Weights of a small mixture-of-experts language model, trained from scratch on English Wikipedia.
Size: width 160, vocabulary 6697, 47.1M parameters.
Experts: 2 picks a token, a sigmoid router.
Training: 459M tokens, 7003 steps.
Below are experts of layer 2 (counted from 0) of a mixture-of-experts language model. Rows are named router (the router's row for the expert), gate (a neuron's input weights, with its number), up (a neuron's input weights, with its number), down (a neuron's output weights, with its number) and show model dimensions 0-159. Each number is 50 + 15 x the weight over its row's rms, rounded and kept within 0 to 99.
After each expert's rows: a language model's description of what the expert responds to; "mostly gets" lists some tokens that are sent to it at least half of the time. This comes from a sample of Wikipedia text that the model never trained on.

# expert 21
router:42 80 58 62 46 63 62 73 52 52 66 73 34 63 53 35 49 82 49 30 68 61 53 46 61 32 52 53 44 55 53 73 65 34 62 75 35 52 48 82 66 33 73 54 42 79 43 27 46 47 51 59 54 55 62 53 51 43 25 49 58 60 49 62 21 53 68 79 61 27 72 62 71 45 37 40 40 57 18 37 65 71 59 54 53 54 48 64 44 32 28 60 52 46 72 46 40 50 86 38 66 39 47 41 35 49 60 83 46 58 58 66 43 45 48 59 58 29 55 59 59 82 59 51 33 34 29 36 60 25 66 40 58 55 17 70 47 71 56 38 54 33 42 29 50 20 62 73 60 30 36 29 48 44 58 72 30 72 40 50
gate13:47 46 58 36 27 66 64 43 36 47 72 53 65 71 33 53 58 60 42 64 48 62 97 27 47 54 71 36 61 59 45 66 61 33 47 54 31 40 34 31 34 54 42 48 34 32 58 54 62 64 46 54 44 56 56 73 49 19 29 56 46 66 45 36 61 50 30 79 60 46 33 80 58 65 36 43 57 36 33 47 40 51 50 45 59 35 42 45 74 52 45 64 24 44 35 69 48 23 46 72 21 56 54 47 52 41 74 68 63 45 62 64 55 59 67 71 61 58 53 58 50 34 49 57 64 57 31 36 40 50 32 49 23 42 52 49 41 56 55 62 31 62 65 25 81 35 52 45 57 25 22 19 52 83 99 41 63 49 39 73
up13:57 85 62 57 47 53 24 43 74 42 43 64 41 81 71 43 38 42 56 74 17 43 54 52 62 43 40 55 53 36 67 45 37 46 45 50 80 38 46 50 68 69 44 45 64 38 26 52 52 74 76 41 58 72 65 27 49 56 71 61 44 26 47 50 49 39 65 22 17 57 45 23 52 73 60 31 57 27 52 43 50 73 30 60 47 26 28 47 43 68 19 66 79 31 75 25 35 45 52 25 79 51 51 44 67 44 48 53 36 69 52 56 66 48 16 31 62 26 73 63 60 70 63 64 46 47 53 54 30 40 71 53 60 53 52 32 55 23 39 52 27 28 52 57 43 40 50 53 57 48 53 55 60 52 48 36 54 49 44 48
down13:60 49 29 55 66 64 34 56 43 80 34 52 57 65 42 87 62 42 29 45 59 22 47 48 42 67 62 45 44 27 48 30 33 47 34 60 50 48 45 61 73 24 62 34 52 33 53 50 62 56 37 46 42 22 49 58 43 46 67 49 25 70 39 15 52 62 76 35 29 62 24 53 48 50 47 38 37 55 61 52 47 32 69 38 32 53 47 52 27 44 39 56 45 72 47 53 85 42 07 30 48 64 55 72 25 01 46 51 34 60 52 32 74 58 43 57 46 32 52 27 49 56 60 54 47 27 56 52 53 49 64 64 51 69 52 53 41 45 73 40 51 74 40 68 82 64 51 51 63 42 65 45 60 41 20 66 68 48 32 52
It responds to: Final vowel of names
mostly gets: "i", "u", "o", "io", "a", "ai"

# expert 48
router:60 57 71 58 27 57 63 71 56 49 62 78 19 60 57 49 67 67 19 37 65 60 55 60 84 33 29 40 58 72 52 58 72 32 55 60 45 56 38 62 80 38 56 48 33 54 46 30 55 25 70 36 51 36 39 34 38 38 44 65 59 70 50 66 46 40 35 54 24 59 50 41 57 12 58 25 17 73 45 73 75 71 39 30 50 33 47 60 59 48 44 51 69 54 53 36 41 43 74 25 64 28 42 58 50 31 48 54 46 59 65 64 64 50 69 76 40 41 58 39 57 56 52 59 33 45 25 44 69 46 61 44 46 55 25 73 44 77 56 46 58 53 60 34 49 40 58 77 34 33 46 36 51 20 65 79 33 60 38 58
gate1:55 50 45 35 39 55 41 35 52 81 57 57 33 38 35 61 82 34 56 34 40 63 63 46 38 71 23 50 75 52 45 47 35 42 58 59 67 38 46 62 52 47 00 58 35 67 76 45 59 40 50 55 41 53 56 35 55 72 71 47 68 43 46 49 26 58 50 67 37 55 87 67 35 72 53 36 59 39 41 59 56 78 54 51 53 51 74 72 52 41 70 62 34 74 34 45 56 53 46 45 63 53 53 34 12 28 54 48 15 67 37 65 77 41 55 42 64 50 38 49 53 57 36 38 58 67 29 63 55 61 76 69 71 26 39 39 22 64 52 34 22 57 31 65 44 43 51 50 23 67 57 48 41 53 75 59 58 33 44 40
up1:68 45 39 56 59 34 44 63 44 52 65 26 64 92 72 41 28 66 33 42 40 47 43 55 69 29 43 63 26 46 53 50 70 46 42 33 34 57 33 35 39 54 64 63 36 48 41 59 53 62 31 41 58 47 49 43 47 19 54 76 42 59 73 32 65 29 46 27 79 68 28 43 52 44 46 60 39 60 57 82 67 30 52 62 43 60 47 57 41 66 42 43 53 61 65 51 45 28 49 50 40 69 63 74 54 41 59 34 87 52 51 50 18 62 50 85 39 52 56 32 82 22 80 75 40 34 58 70 57 36 54 26 31 45 34 41 69 54 38 73 28 63 77 60 45 50 54 32 58 62 63 58 71 47 47 44 31 46 61 36
down1:49 53 52 37 71 55 61 44 44 45 67 33 64 55 59 25 39 76 58 57 37 48 26 56 38 52 28 60 53 64 41 74 57 50 58 46 47 44 54 42 48 44 56 30 28 62 61 10 45 38 63 60 54 29 52 61 23 46 66 19 79 39 41 59 66 61 50 64 39 52 40 53 72 68 43 41 12 45 32 56 19 17 53 71 52 34 72 31 41 76 38 44 37 62 64 47 48 41 48 68 66 35 41 71 35 69 41 43 55 60 87 51 73 39 78 38 50 28 21 43 29 68 61 51 80 34 44 64 51 53 79 34 34 45 68 61 65 50 45 38 59 38 58 40 50 51 50 44 47 58 74 82 65 70 52 43 60 51 29 41
It responds to: Row ends, -ore endings
mostly gets: "ore", " Christ", "|---|---|---|---", " |\n", "ctor", "idence"

# expert 28
router:35 62 76 63 33 75 67 46 56 40 67 72 42 48 70 57 59 62 36 23 64 43 56 52 49 35 21 52 71 70 47 42 45 37 73 51 38 63 48 80 53 26 50 55 42 54 40 25 49 51 83 35 52 43 58 18 32 42 61 57 75 55 59 72 49 49 31 44 38 37 57 65 45 24 49 35 31 79 40 65 48 76 45 36 63 50 66 52 52 69 36 84 52 37 76 50 65 50 70 39 61 40 26 58 62 47 58 44 30 51 68 29 68 39 68 80 47 50 53 25 69 55 27 35 51 42 30 42 46 36 49 62 44 28 27 68 35 60 79 33 58 50 51 19 44 49 53 40 28 25 37 56 61 65 60 74 46 63 52 50
gate13:31 77 60 58 32 36 47 27 48 81 45 62 43 44 56 51 76 75 44 52 43 60 58 47 39 41 22 49 29 42 56 48 38 42 72 35 21 61 50 56 54 42 55 33 60 38 85 62 41 49 56 31 52 57 47 63 35 70 52 33 41 69 29 62 65 42 44 85 45 50 48 50 51 81 30 79 35 60 42 41 61 39 40 60 60 51 44 54 39 47 75 54 81 13 35 68 45 41 63 42 48 54 35 21 64 43 83 28 35 57 65 49 58 47 45 54 34 65 36 39 41 20 17 54 57 40 38 48 76 89 34 59 62 53 34 55 27 26 44 61 63 53 35 49 56 38 64 63 23 35 48 48 61 59 54 65 57 36 42 33
up13:57 43 43 38 45 65 51 36 71 59 18 69 61 58 54 50 79 68 31 45 35 22 34 28 56 66 40 24 33 40 47 58 54 52 43 31 51 44 43 54 24 36 28 48 51 52 47 39 47 63 55 39 57 57 44 51 66 36 57 60 16 39 48 47 51 39 67 21 41 58 51 25 55 34 37 49 51 56 48 45 47 30 61 19 34 36 32 30 24 39 45 60 44 47 55 23 52 64 23 49 31 70 44 44 87 57 00 55 68 76 64 73 41 35 44 69 56 52 24 75 41 64 63 53 56 47 49 20 84 56 36 48 54 49 55 64 36 70 51 68 41 54 42 55 50 27 57 64 48 52 54 26 31 60 38 71 70 55 64 40
down13:61 59 60 13 64 64 54 35 54 46 77 63 52 50 49 39 62 35 58 50 59 29 77 02 61 63 47 66 55 64 40 63 27 35 26 33 73 59 45 34 40 21 75 56 71 59 78 61 54 30 48 51 39 53 74 67 33 37 69 42 46 59 45 42 61 50 45 62 45 53 38 72 33 44 67 53 76 64 48 63 48 41 41 64 63 57 41 38 71 55 69 50 18 32 61 68 34 76 70 50 30 50 40 41 57 57 62 12 50 38 23 73 55 30 15 33 68 56 33 58 43 35 46 77 46 23 61 51 69 60 58 68 51 46 42 47 35 48 38 52 44 40 25 51 18 39 37 53 50 52 53 36 60 32 51 64 55 52 51 53
It responds to: Name-ending pieces er/en
mostly gets: "er", "en", "im", "ner", " Ram", "man"

# expert 58
router:46 74 52 54 40 53 70 42 47 38 74 69 48 58 45 39 73 49 35 23 78 55 46 66 44 34 29 50 45 62 40 55 52 38 70 81 39 35 29 49 67 16 48 30 29 85 60 49 57 30 59 21 30 24 74 40 42 52 44 72 66 55 70 48 41 27 15 50 60 60 64 59 62 11 42 25 34 62 56 57 63 47 33 35 60 31 61 37 67 37 32 59 55 46 55 48 49 43 59 51 67 20 42 56 44 38 55 69 65 61 65 63 65 58 53 60 29 30 52 42 47 61 58 34 44 58 49 28 74 39 60 34 42 43 26 62 40 59 23 52 35 46 70 49 49 50 49 69 34 37 52 50 70 14 57 70 46 62 48 71
gate13:59 63 48 57 63 64 59 53 60 33 60 45 30 32 71 21 45 36 40 37 58 37 58 47 51 72 62 24 52 45 35 63 34 59 71 29 56 49 42 60 51 40 39 42 38 29 34 42 60 56 70 55 68 43 56 34 30 30 47 86 55 51 81 40 36 55 20 65 59 26 58 52 96 78 18 25 39 46 81 65 62 41 58 60 51 61 66 27 55 47 59 33 62 53 39 58 62 51 53 65 63 70 62 36 53 24 71 39 70 45 49 45 35 21 58 43 71 44 50 07 50 71 63 74 22 55 55 55 57 34 43 32 51 29 38 43 36 59 53 63 27 27 45 55 47 65 71 50 54 29 42 41 49 61 47 52 34 45 41 63
up13:51 52 43 30 33 47 20 52 65 39 39 44 60 54 54 67 31 62 55 71 53 58 61 38 81 58 60 72 43 37 55 49 78 19 22 30 43 60 47 75 41 78 66 34 29 42 68 53 47 68 35 49 33 62 37 55 57 72 76 61 40 58 48 49 25 40 46 69 18 79 69 46 50 76 71 59 56 50 31 53 47 56 55 64 67 48 43 42 39 55 52 25 23 82 31 67 44 43 48 61 40 45 51 39 48 41 32 55 55 22 55 53 79 66 27 71 51 54 62 58 39 53 55 35 65 81 44 62 51 23 71 54 75 53 57 45 45 28 72 61 13 30 40 51 77 50 64 66 51 44 48 56 54 52 63 55 48 33 52 71
down13:45 66 51 79 28 76 83 70 45 37 47 47 37 56 74 48 58 52 43 35 60 36 44 62 53 43 41 40 51 22 34 69 66 38 59 63 15 51 47 57 41 36 58 51 62 36 34 77 45 48 75 51 83 53 70 65 52 26 39 82 55 34 64 79 41 66 27 79 46 38 38 71 36 59 40 65 41 67 40 62 62 57 66 63 44 64 27 39 54 03 33 53 50 53 36 48 56 62 52 36 62 55 44 37 61 53 85 43 65 51 64 81 65 33 39 59 48 43 39 65 53 37 57 48 45 49 80 60 55 50 62 55 59 42 58 26 56 47 56 43 26 53 37 52 72 21 44 56 30 33 49 41 27 34 53 53 34 28 43 32
It responds to: Name-ending e/ie
mostly gets: "ie", "e", "te", "ale", "se", "ne"

# expert 10
router:45 50 80 67 60 72 60 54 43 34 36 70 51 73 57 32 69 68 39 45 39 41 27 73 73 55 33 49 81 83 32 56 63 26 66 45 47 52 17 48 61 38 73 37 72 58 50 44 35 62 64 37 40 48 33 36 24 47 42 66 47 58 73 57 36 35 33 42 33 63 54 57 42 42 52 20 29 69 37 34 51 63 41 46 54 26 37 57 40 46 32 66 63 61 71 38 77 38 51 26 68 32 44 53 39 55 62 42 57 52 81 72 65 52 36 48 35 37 69 59 51 47 48 75 49 30 43 36 45 47 68 39 54 45 31 63 60 53 36 25 62 54 68 42 53 31 21 59 28 15 66 51 57 46 80 66 64 59 61 62
gate2:41 55 66 46 30 54 17 64 71 47 54 65 27 64 41 51 63 68 30 35 59 37 31 61 42 32 41 53 64 45 35 49 49 41 10 33 26 61 74 43 75 62 51 61 46 45 40 29 38 71 34 51 66 72 69 54 62 60 53 31 58 39 46 55 66 43 45 44 41 65 64 40 14 31 53 47 50 86 55 44 41 54 85 68 42 62 46 47 45 59 80 32 61 58 58 47 54 26 48 51 56 63 40 64 44 51 47 25 54 57 69 62 45 41 44 32 28 22 75 33 73 31 50 48 40 11 48 61 50 60 47 43 46 40 54 33 27 49 67 60 38 32 65 30 37 50 39 51 19 51 70 58 64 49 24 53 32 78 27 64
up2:42 78 45 26 33 41 32 32 25 75 24 61 62 39 47 52 52 76 73 41 30 39 53 27 56 27 46 55 70 57 77 76 42 45 54 68 47 53 48 54 26 54 69 48 37 74 57 61 68 34 32 98 47 79 49 52 49 34 75 66 48 50 50 36 51 43 75 45 45 33 64 65 41 50 53 80 43 58 29 32 66 67 64 48 43 59 54 62 50 79 52 57 56 46 53 64 75 75 63 54 45 68 72 45 54 47 31 55 47 51 46 71 87 34 43 69 49 26 41 65 59 68 36 49 43 34 46 49 65 33 69 93 48 43 53 40 47 61 44 49 22 44 70 59 53 55 48 55 43 50 84 45 34 47 57 41 61 58 53 43
down2:59 37 40 49 74 48 49 09 38 71 45 38 57 35 44 50 66 58 42 74 77 25 72 22 50 57 44 66 81 44 58 20 57 50 43 58 45 52 33 36 84 54 91 63 17 65 83 50 45 41 53 55 44 67 35 38 54 41 37 58 35 40 49 29 50 64 39 66 43 29 52 41 49 62 56 38 75 61 43 34 46 62 39 62 36 30 56 49 59 37 52 41 47 50 80 73 47 43 63 32 47 52 73 55 50 50 71 41 53 31 36 55 73 40 45 60 30 50 50 32 55 48 65 47 47 42 53 48 55 45 44 99 41 49 26 62 63 54 55 29 58 52 65 57 31 97 57 54 31 34 47 41 55 56 57 83 50 60 60 58
It responds to: Mid-word pieces, ordinals
mostly gets: "in", "th", "on", " first", " second", "per"

# expert 32
router:44 58 85 57 29 52 63 51 63 58 76 70 45 37 41 42 87 56 32 45 46 52 53 61 92 49 47 40 61 65 32 57 65 37 81 40 39 82 44 59 61 47 61 50 44 67 48 46 67 40 66 30 62 30 50 32 36 42 43 52 44 61 59 54 47 32 52 54 52 49 59 41 39 45 80 21 42 79 62 68 68 82 46 41 50 34 48 65 44 50 47 76 37 57 30 36 41 43 67 36 68 27 38 50 32 35 62 83 46 48 82 63 61 41 61 69 61 34 53 36 48 59 31 64 43 47 54 45 41 14 72 23 55 66 43 68 52 61 64 37 35 62 55 27 44 43 68 53 61 25 23 59 42 41 68 80 42 57 44 44
gate13:60 66 68 43 44 37 56 46 61 50 68 60 48 57 14 67 46 32 68 34 35 71 60 19 68 60 36 43 63 20 85 81 67 52 52 21 46 44 56 46 59 58 39 53 65 75 62 47 45 55 24 07 35 44 51 38 45 45 50 50 51 53 64 65 44 36 69 61 29 54 57 36 48 38 50 43 54 75 50 50 58 38 60 51 46 64 52 70 53 61 46 72 61 45 35 41 57 60 36 69 62 63 47 34 33 40 51 26 32 13 83 44 35 37 46 69 39 42 48 49 39 53 46 45 32 39 61 38 65 40 48 75 34 54 18 49 61 26 53 23 15 47 38 78 49 35 77 62 62 66 62 49 38 60 53 43 80 51 34 65
up13:45 33 52 52 42 65 54 59 30 59 45 60 58 43 46 38 64 29 29 72 61 40 40 43 49 33 62 73 58 25 18 41 32 40 52 48 41 48 46 63 83 42 46 63 58 28 49 46 21 46 61 51 43 60 55 32 21 49 35 44 71 54 36 47 73 24 55 42 44 47 80 53 71 70 52 75 36 39 49 38 76 24 52 70 41 79 33 68 35 23 77 46 58 48 48 51 35 44 38 49 57 16 31 39 50 54 24 27 38 83 66 47 46 23 38 52 37 69 56 48 40 59 54 53 55 64 68 51 41 27 34 68 82 50 47 44 55 40 25 41 49 35 51 42 70 23 38 91 62 71 63 41 52 54 48 61 46 54 60 43
down13:70 58 55 35 62 57 56 45 41 22 43 60 53 67 19 63 58 70 56 38 64 41 51 70 59 66 48 60 48 44 65 71 53 56 35 28 44 33 50 58 58 33 43 39 44 31 28 42 68 47 42 65 53 30 46 24 83 56 57 41 72 25 59 58 49 36 48 59 44 52 62 67 44 40 61 36 49 50 56 72 68 40 48 39 41 67 61 64 33 67 28 60 55 21 52 69 55 55 60 50 45 54 60 38 44 68 50 68 88 49 53 50 52 23 49 57 41 58 61 95 44 54 55 47 47 84 63 34 61 27 48 80 68 44 64 48 33 64 46 68 16 58 32 50 55 58 59 46 54 46 57 67 61 24 28 59 91 49 72 94
It responds to: Foreign-name syllables
mostly gets: "ar", "ian", " car", "an", "han", " mar"

# expert 24
router:43 61 29 66 31 76 41 71 57 41 61 72 48 51 63 52 50 45 39 42 51 73 43 90 62 50 49 73 45 44 50 42 61 65 67 69 39 57 48 65 42 43 86 45 50 81 43 43 72 62 55 53 43 34 53 54 43 47 54 59 77 76 60 60 68 24 30 51 31 60 57 48 53 35 47 27 30 68 50 58 75 63 37 49 53 52 40 61 52 57 46 83 49 58 67 31 56 58 60 36 57 55 34 68 39 43 85 52 25 28 63 43 56 60 45 74 57 30 56 37 49 55 29 37 31 56 33 49 62 32 80 36 14 57 30 62 62 68 49 61 64 31 68 30 39 32 45 58 48 37 38 52 59 27 66 66 53 98 37 49
gate1:43 44 76 51 44 42 39 39 54 57 29 55 50 47 53 30 29 47 67 58 67 40 67 51 64 66 63 74 55 78 53 55 58 45 48 90 63 59 65 61 52 37 52 50 59 37 58 83 60 43 53 30 48 62 55 35 38 59 26 37 49 80 47 44 55 16 33 40 47 67 43 77 44 61 45 46 33 36 48 66 58 27 38 43 49 61 30 51 24 54 43 75 59 43 67 49 29 43 60 39 55 50 70 45 25 38 76 51 71 42 34 59 41 50 34 64 43 70 81 56 67 68 52 30 26 39 39 66 15 19 32 42 43 42 28 36 48 76 49 49 42 60 42 73 55 53 40 59 36 83 21 46 68 39 74 53 56 78 30 57
up1:52 31 65 28 36 55 62 49 50 25 38 38 59 62 68 62 15 42 49 34 68 15 54 80 72 59 64 74 42 80 49 46 43 50 60 71 34 50 51 67 31 37 41 31 53 42 43 38 59 66 40 43 70 60 56 39 57 39 61 37 37 42 51 46 69 47 56 40 87 39 55 69 57 41 59 40 57 43 24 67 54 27 60 28 50 76 49 47 49 71 38 46 58 56 64 65 37 36 48 67 50 57 33 80 29 48 31 53 46 50 36 79 59 41 58 35 82 47 49 71 54 37 70 54 42 46 34 39 46 21 67 36 59 62 66 81 45 65 74 49 71 34 43 78 64 51 69 55 41 61 56 67 50 32 31 63 62 12 45 32
down1:33 52 58 49 08 32 47 38 13 79 31 61 44 83 57 43 50 54 46 63 43 67 38 56 33 56 38 55 55 59 66 63 54 33 76 51 50 51 72 53 37 52 51 55 37 50 23 59 74 43 39 20 42 54 33 54 55 50 18 32 53 44 43 54 44 44 28 46 42 51 41 55 37 43 60 57 37 36 49 52 91 57 54 63 59 63 50 43 34 37 56 87 46 48 35 52 53 40 60 65 74 29 13 37 45 74 50 37 53 34 47 21 35 28 55 58 48 57 65 42 45 60 46 52 31 75 37 47 21 50 37 37 35 48 43 62 48 30 40 24 62 81 52 38 61 40 38 73 68 73 49 71 26 52 28 62 19 51 56 50
It responds to: Mid-word consonant pieces
mostly gets: "z", "c", "az", "anc", "iz", "q"

# expert 18
router:41 60 65 66 45 66 67 66 47 49 66 81 25 39 53 49 57 49 35 50 97 76 44 61 69 36 53 38 62 67 54 77 49 56 58 44 43 59 47 77 66 57 59 56 47 67 61 31 42 49 67 30 33 27 34 10 51 59 68 38 66 76 63 53 46 32 45 47 21 74 45 43 58 34 66 37 32 72 42 68 67 69 33 65 62 36 48 47 52 32 45 56 56 55 23 46 61 57 49 19 51 50 37 59 43 35 47 50 47 61 77 68 52 50 67 57 41 40 45 38 50 66 49 43 40 39 42 38 52 27 54 53 43 60 31 73 37 52 43 44 57 47 58 32 70 21 71 75 34 22 37 38 89 30 57 70 46 66 41 70
gate15:39 36 55 32 50 66 47 40 45 23 45 73 59 50 39 58 28 25 41 57 88 46 40 32 72 33 64 55 34 59 86 54 79 33 51 47 59 18 21 39 41 38 36 36 38 48 66 71 56 52 49 33 57 45 41 57 79 27 41 49 27 51 62 29 82 51 16 42 42 57 86 62 46 45 44 42 58 47 66 59 34 45 57 48 51 34 50 27 66 61 50 51 37 45 61 36 39 30 53 53 45 55 70 71 35 55 52 26 31 42 69 36 44 77 63 68 48 48 50 65 44 63 46 55 56 41 38 43 36 58 60 55 44 49 27 61 78 44 57 47 88 66 40 57 57 61 52 65 47 41 81 37 70 24 34 29 51 78 35 50
up15:70 53 47 54 28 58 70 58 66 46 62 36 25 48 80 22 47 43 25 54 37 53 64 42 33 17 29 79 47 49 53 65 40 54 75 61 54 49 70 56 28 44 53 58 48 52 49 56 61 34 61 51 78 51 57 54 58 40 74 71 41 50 33 55 30 56 56 40 59 42 63 48 63 65 50 48 30 40 61 56 53 71 67 50 54 68 50 78 54 25 35 27 56 61 19 44 63 32 35 29 54 99 63 27 54 78 40 40 61 66 61 42 48 50 54 41 32 55 56 43 44 23 54 55 65 48 39 67 59 51 57 24 12 37 70 45 59 50 20 54 46 38 74 50 63 44 25 81 57 59 67 41 59 45 49 39 78 58 63 62
down15:76 42 60 23 46 67 86 63 52 56 74 81 38 48 21 44 35 76 38 52 56 36 65 63 50 65 46 47 62 33 79 65 60 41 32 78 32 69 62 78 44 65 53 54 58 37 43 51 19 50 62 41 58 43 34 49 28 49 59 81 51 38 76 53 41 34 67 43 58 63 53 57 49 57 36 52 65 34 41 41 50 64 57 49 31 53 42 47 68 33 28 43 68 29 61 72 53 66 48 45 70 60 28 79 28 34 49 64 85 22 42 41 45 26 51 49 56 66 46 92 26 53 43 50 43 39 27 46 49 25 70 54 59 43 60 46 57 65 77 74 55 67 41 57 47 32 59 60 64 41 39 57 47 45 56 41 37 41 60 63
It responds to: Year and date numbers
mostly gets: "19", "\\", "18", " \\", "20", "#"

# expert 9
router:65 54 69 63 21 48 57 54 44 41 59 58 16 59 51 52 56 58 35 31 53 53 34 67 78 47 41 53 56 52 55 75 48 46 48 66 51 45 53 72 67 30 60 23 36 82 66 26 34 35 51 30 62 12 46 19 45 56 54 66 58 75 55 75 35 40 43 65 39 46 58 42 37 34 43 43 25 52 37 57 64 73 53 56 64 60 41 42 53 60 37 62 60 51 52 53 42 40 51 33 39 20 55 74 46 30 58 58 51 56 69 66 65 49 57 64 58 42 37 34 57 67 41 49 23 51 21 55 45 38 63 28 48 44 41 57 18 54 62 11 61 43 43 44 58 25 86 69 43 19 52 78 61 42 54 71 50 60 17 65
gate4:27 52 40 55 48 34 74 34 61 40 67 60 54 29 41 39 46 62 51 27 40 59 29 69 59 20 42 42 61 65 51 35 67 60 27 59 28 27 49 36 58 33 72 46 45 29 58 47 39 17 33 45 36 51 52 71 61 39 75 41 23 63 33 61 66 73 17 61 49 45 46 65 49 60 53 66 49 53 48 33 44 71 64 57 46 52 30 73 62 44 72 39 42 11 65 32 45 86 63 35 36 50 24 62 35 64 53 53 51 53 48 86 60 63 44 78 61 46 67 41 53 41 44 33 52 66 64 53 48 38 65 48 70 34 61 64 23 56 57 39 34 56 41 58 62 57 62 89 41 47 44 27 40 48 65 59 57 63 38 83
up4:83 53 72 33 51 57 47 56 48 39 45 36 69 49 47 33 55 46 27 40 66 39 62 34 34 36 37 62 73 51 63 50 30 39 76 38 81 76 42 52 17 51 45 43 58 45 46 47 65 41 44 42 64 82 48 27 46 22 53 48 40 51 68 06 51 43 44 57 62 50 61 47 69 53 46 04 32 39 40 34 49 57 47 78 63 73 68 66 36 72 25 66 38 52 50 59 55 33 48 37 59 53 57 48 37 48 57 54 30 28 66 63 28 49 50 56 55 49 21 58 44 46 38 50 88 61 54 36 36 57 49 67 47 54 48 45 33 43 39 78 69 81 64 48 49 32 30 80 45 43 62 45 69 64 44 45 53 42 23 24
down4:47 35 46 53 53 61 28 81 46 23 71 54 31 46 37 64 39 39 24 44 69 39 30 55 53 39 23 42 38 66 07 53 53 57 24 44 65 73 68 90 52 31 36 43 28 56 45 38 79 33 30 28 34 40 44 59 54 40 51 66 41 45 48 41 45 64 40 71 47 73 61 32 54 42 45 47 65 63 45 44 28 54 41 57 61 75 45 29 63 70 63 25 54 33 55 80 45 54 56 58 32 52 51 69 35 40 39 51 55 69 66 84 44 56 52 54 70 63 61 59 51 57 50 46 44 39 50 62 61 55 51 23 68 37 45 65 41 48 45 45 65 09 28 66 63 38 70 77 38 45 43 32 61 74 48 43 37 24 55 35
It responds to: Capital letters in acronyms
mostly gets: "A", "I", "E", "O", " II", "X"

# expert 61
router:46 87 60 66 46 65 51 78 48 50 51 50 27 72 65 36 56 61 37 56 41 52 63 50 75 30 35 53 74 71 36 72 61 51 54 38 20 57 45 67 46 15 65 25 46 59 58 33 36 49 75 36 66 39 68 39 35 53 40 44 68 85 60 56 58 25 56 54 17 67 75 72 54 37 38 41 52 75 45 78 62 56 57 45 30 30 53 63 40 51 31 59 42 42 49 58 46 46 62 53 40 45 20 47 28 25 47 57 25 33 59 35 75 53 73 64 32 45 37 50 52 57 54 56 52 59 42 67 68 49 69 46 51 63 46 77 64 64 45 43 61 36 67 61 37 48 32 76 55 29 42 51 54 53 58 80 69 65 29 76
gate1:51 80 66 34 27 42 50 61 70 50 29 02 44 62 40 81 72 46 66 61 15 37 56 51 87 58 73 51 46 62 59 38 50 26 58 79 26 47 36 69 39 66 64 37 64 38 58 70 41 55 42 43 53 38 39 72 54 19 53 42 57 76 51 36 47 42 71 80 44 51 64 67 34 55 25 46 54 48 33 28 48 58 41 51 41 50 41 67 68 42 45 57 56 71 20 53 58 61 48 36 52 38 33 42 54 43 41 52 51 36 70 20 40 59 46 31 49 56 39 51 28 34 49 77 63 26 79 34 61 40 44 49 41 43 48 33 36 60 48 57 58 48 71 57 85 79 57 71 43 68 56 54 56 39 61 57 37 42 51 49
up1:65 19 38 40 71 81 36 35 44 72 48 63 44 49 58 32 30 45 58 49 99 65 52 61 53 44 62 36 56 56 51 59 69 61 58 54 62 42 49 73 30 47 70 30 47 45 51 44 74 50 68 40 60 58 62 54 66 65 42 64 44 32 70 10 41 53 56 30 41 58 56 38 67 58 62 52 51 46 48 54 68 50 84 66 19 23 43 35 53 53 37 85 54 75 67 61 59 51 67 69 63 46 58 47 43 39 74 48 48 47 43 47 48 44 46 58 58 48 49 23 43 63 61 46 29 56 43 28 58 31 32 58 64 77 18 60 69 49 56 46 41 58 41 52 22 58 29 48 70 43 29 60 21 67 43 89 66 51 50 64
down1:80 51 48 25 54 42 58 49 48 69 67 42 63 60 62 44 50 37 41 61 39 54 73 51 42 48 66 40 67 56 37 45 44 38 40 83 43 66 37 48 51 35 71 49 35 71 27 61 27 55 28 84 43 69 67 46 46 49 80 48 89 45 23 69 49 56 62 40 54 38 36 76 23 53 76 34 42 46 62 48 30 47 42 59 73 71 67 61 58 38 52 48 49 52 65 39 59 42 22 13 32 79 28 63 50 50 21 62 32 50 50 40 33 39 42 74 53 24 20 48 65 54 40 40 46 54 40 43 49 26 55 52 61 48 38 56 46 52 67 41 62 44 58 60 21 50 62 65 75 33 33 43 74 64 39 44 24 53 76 42
It responds to: Definite article, possessives
mostly gets: " the", " The", " his", "The", " their", " her"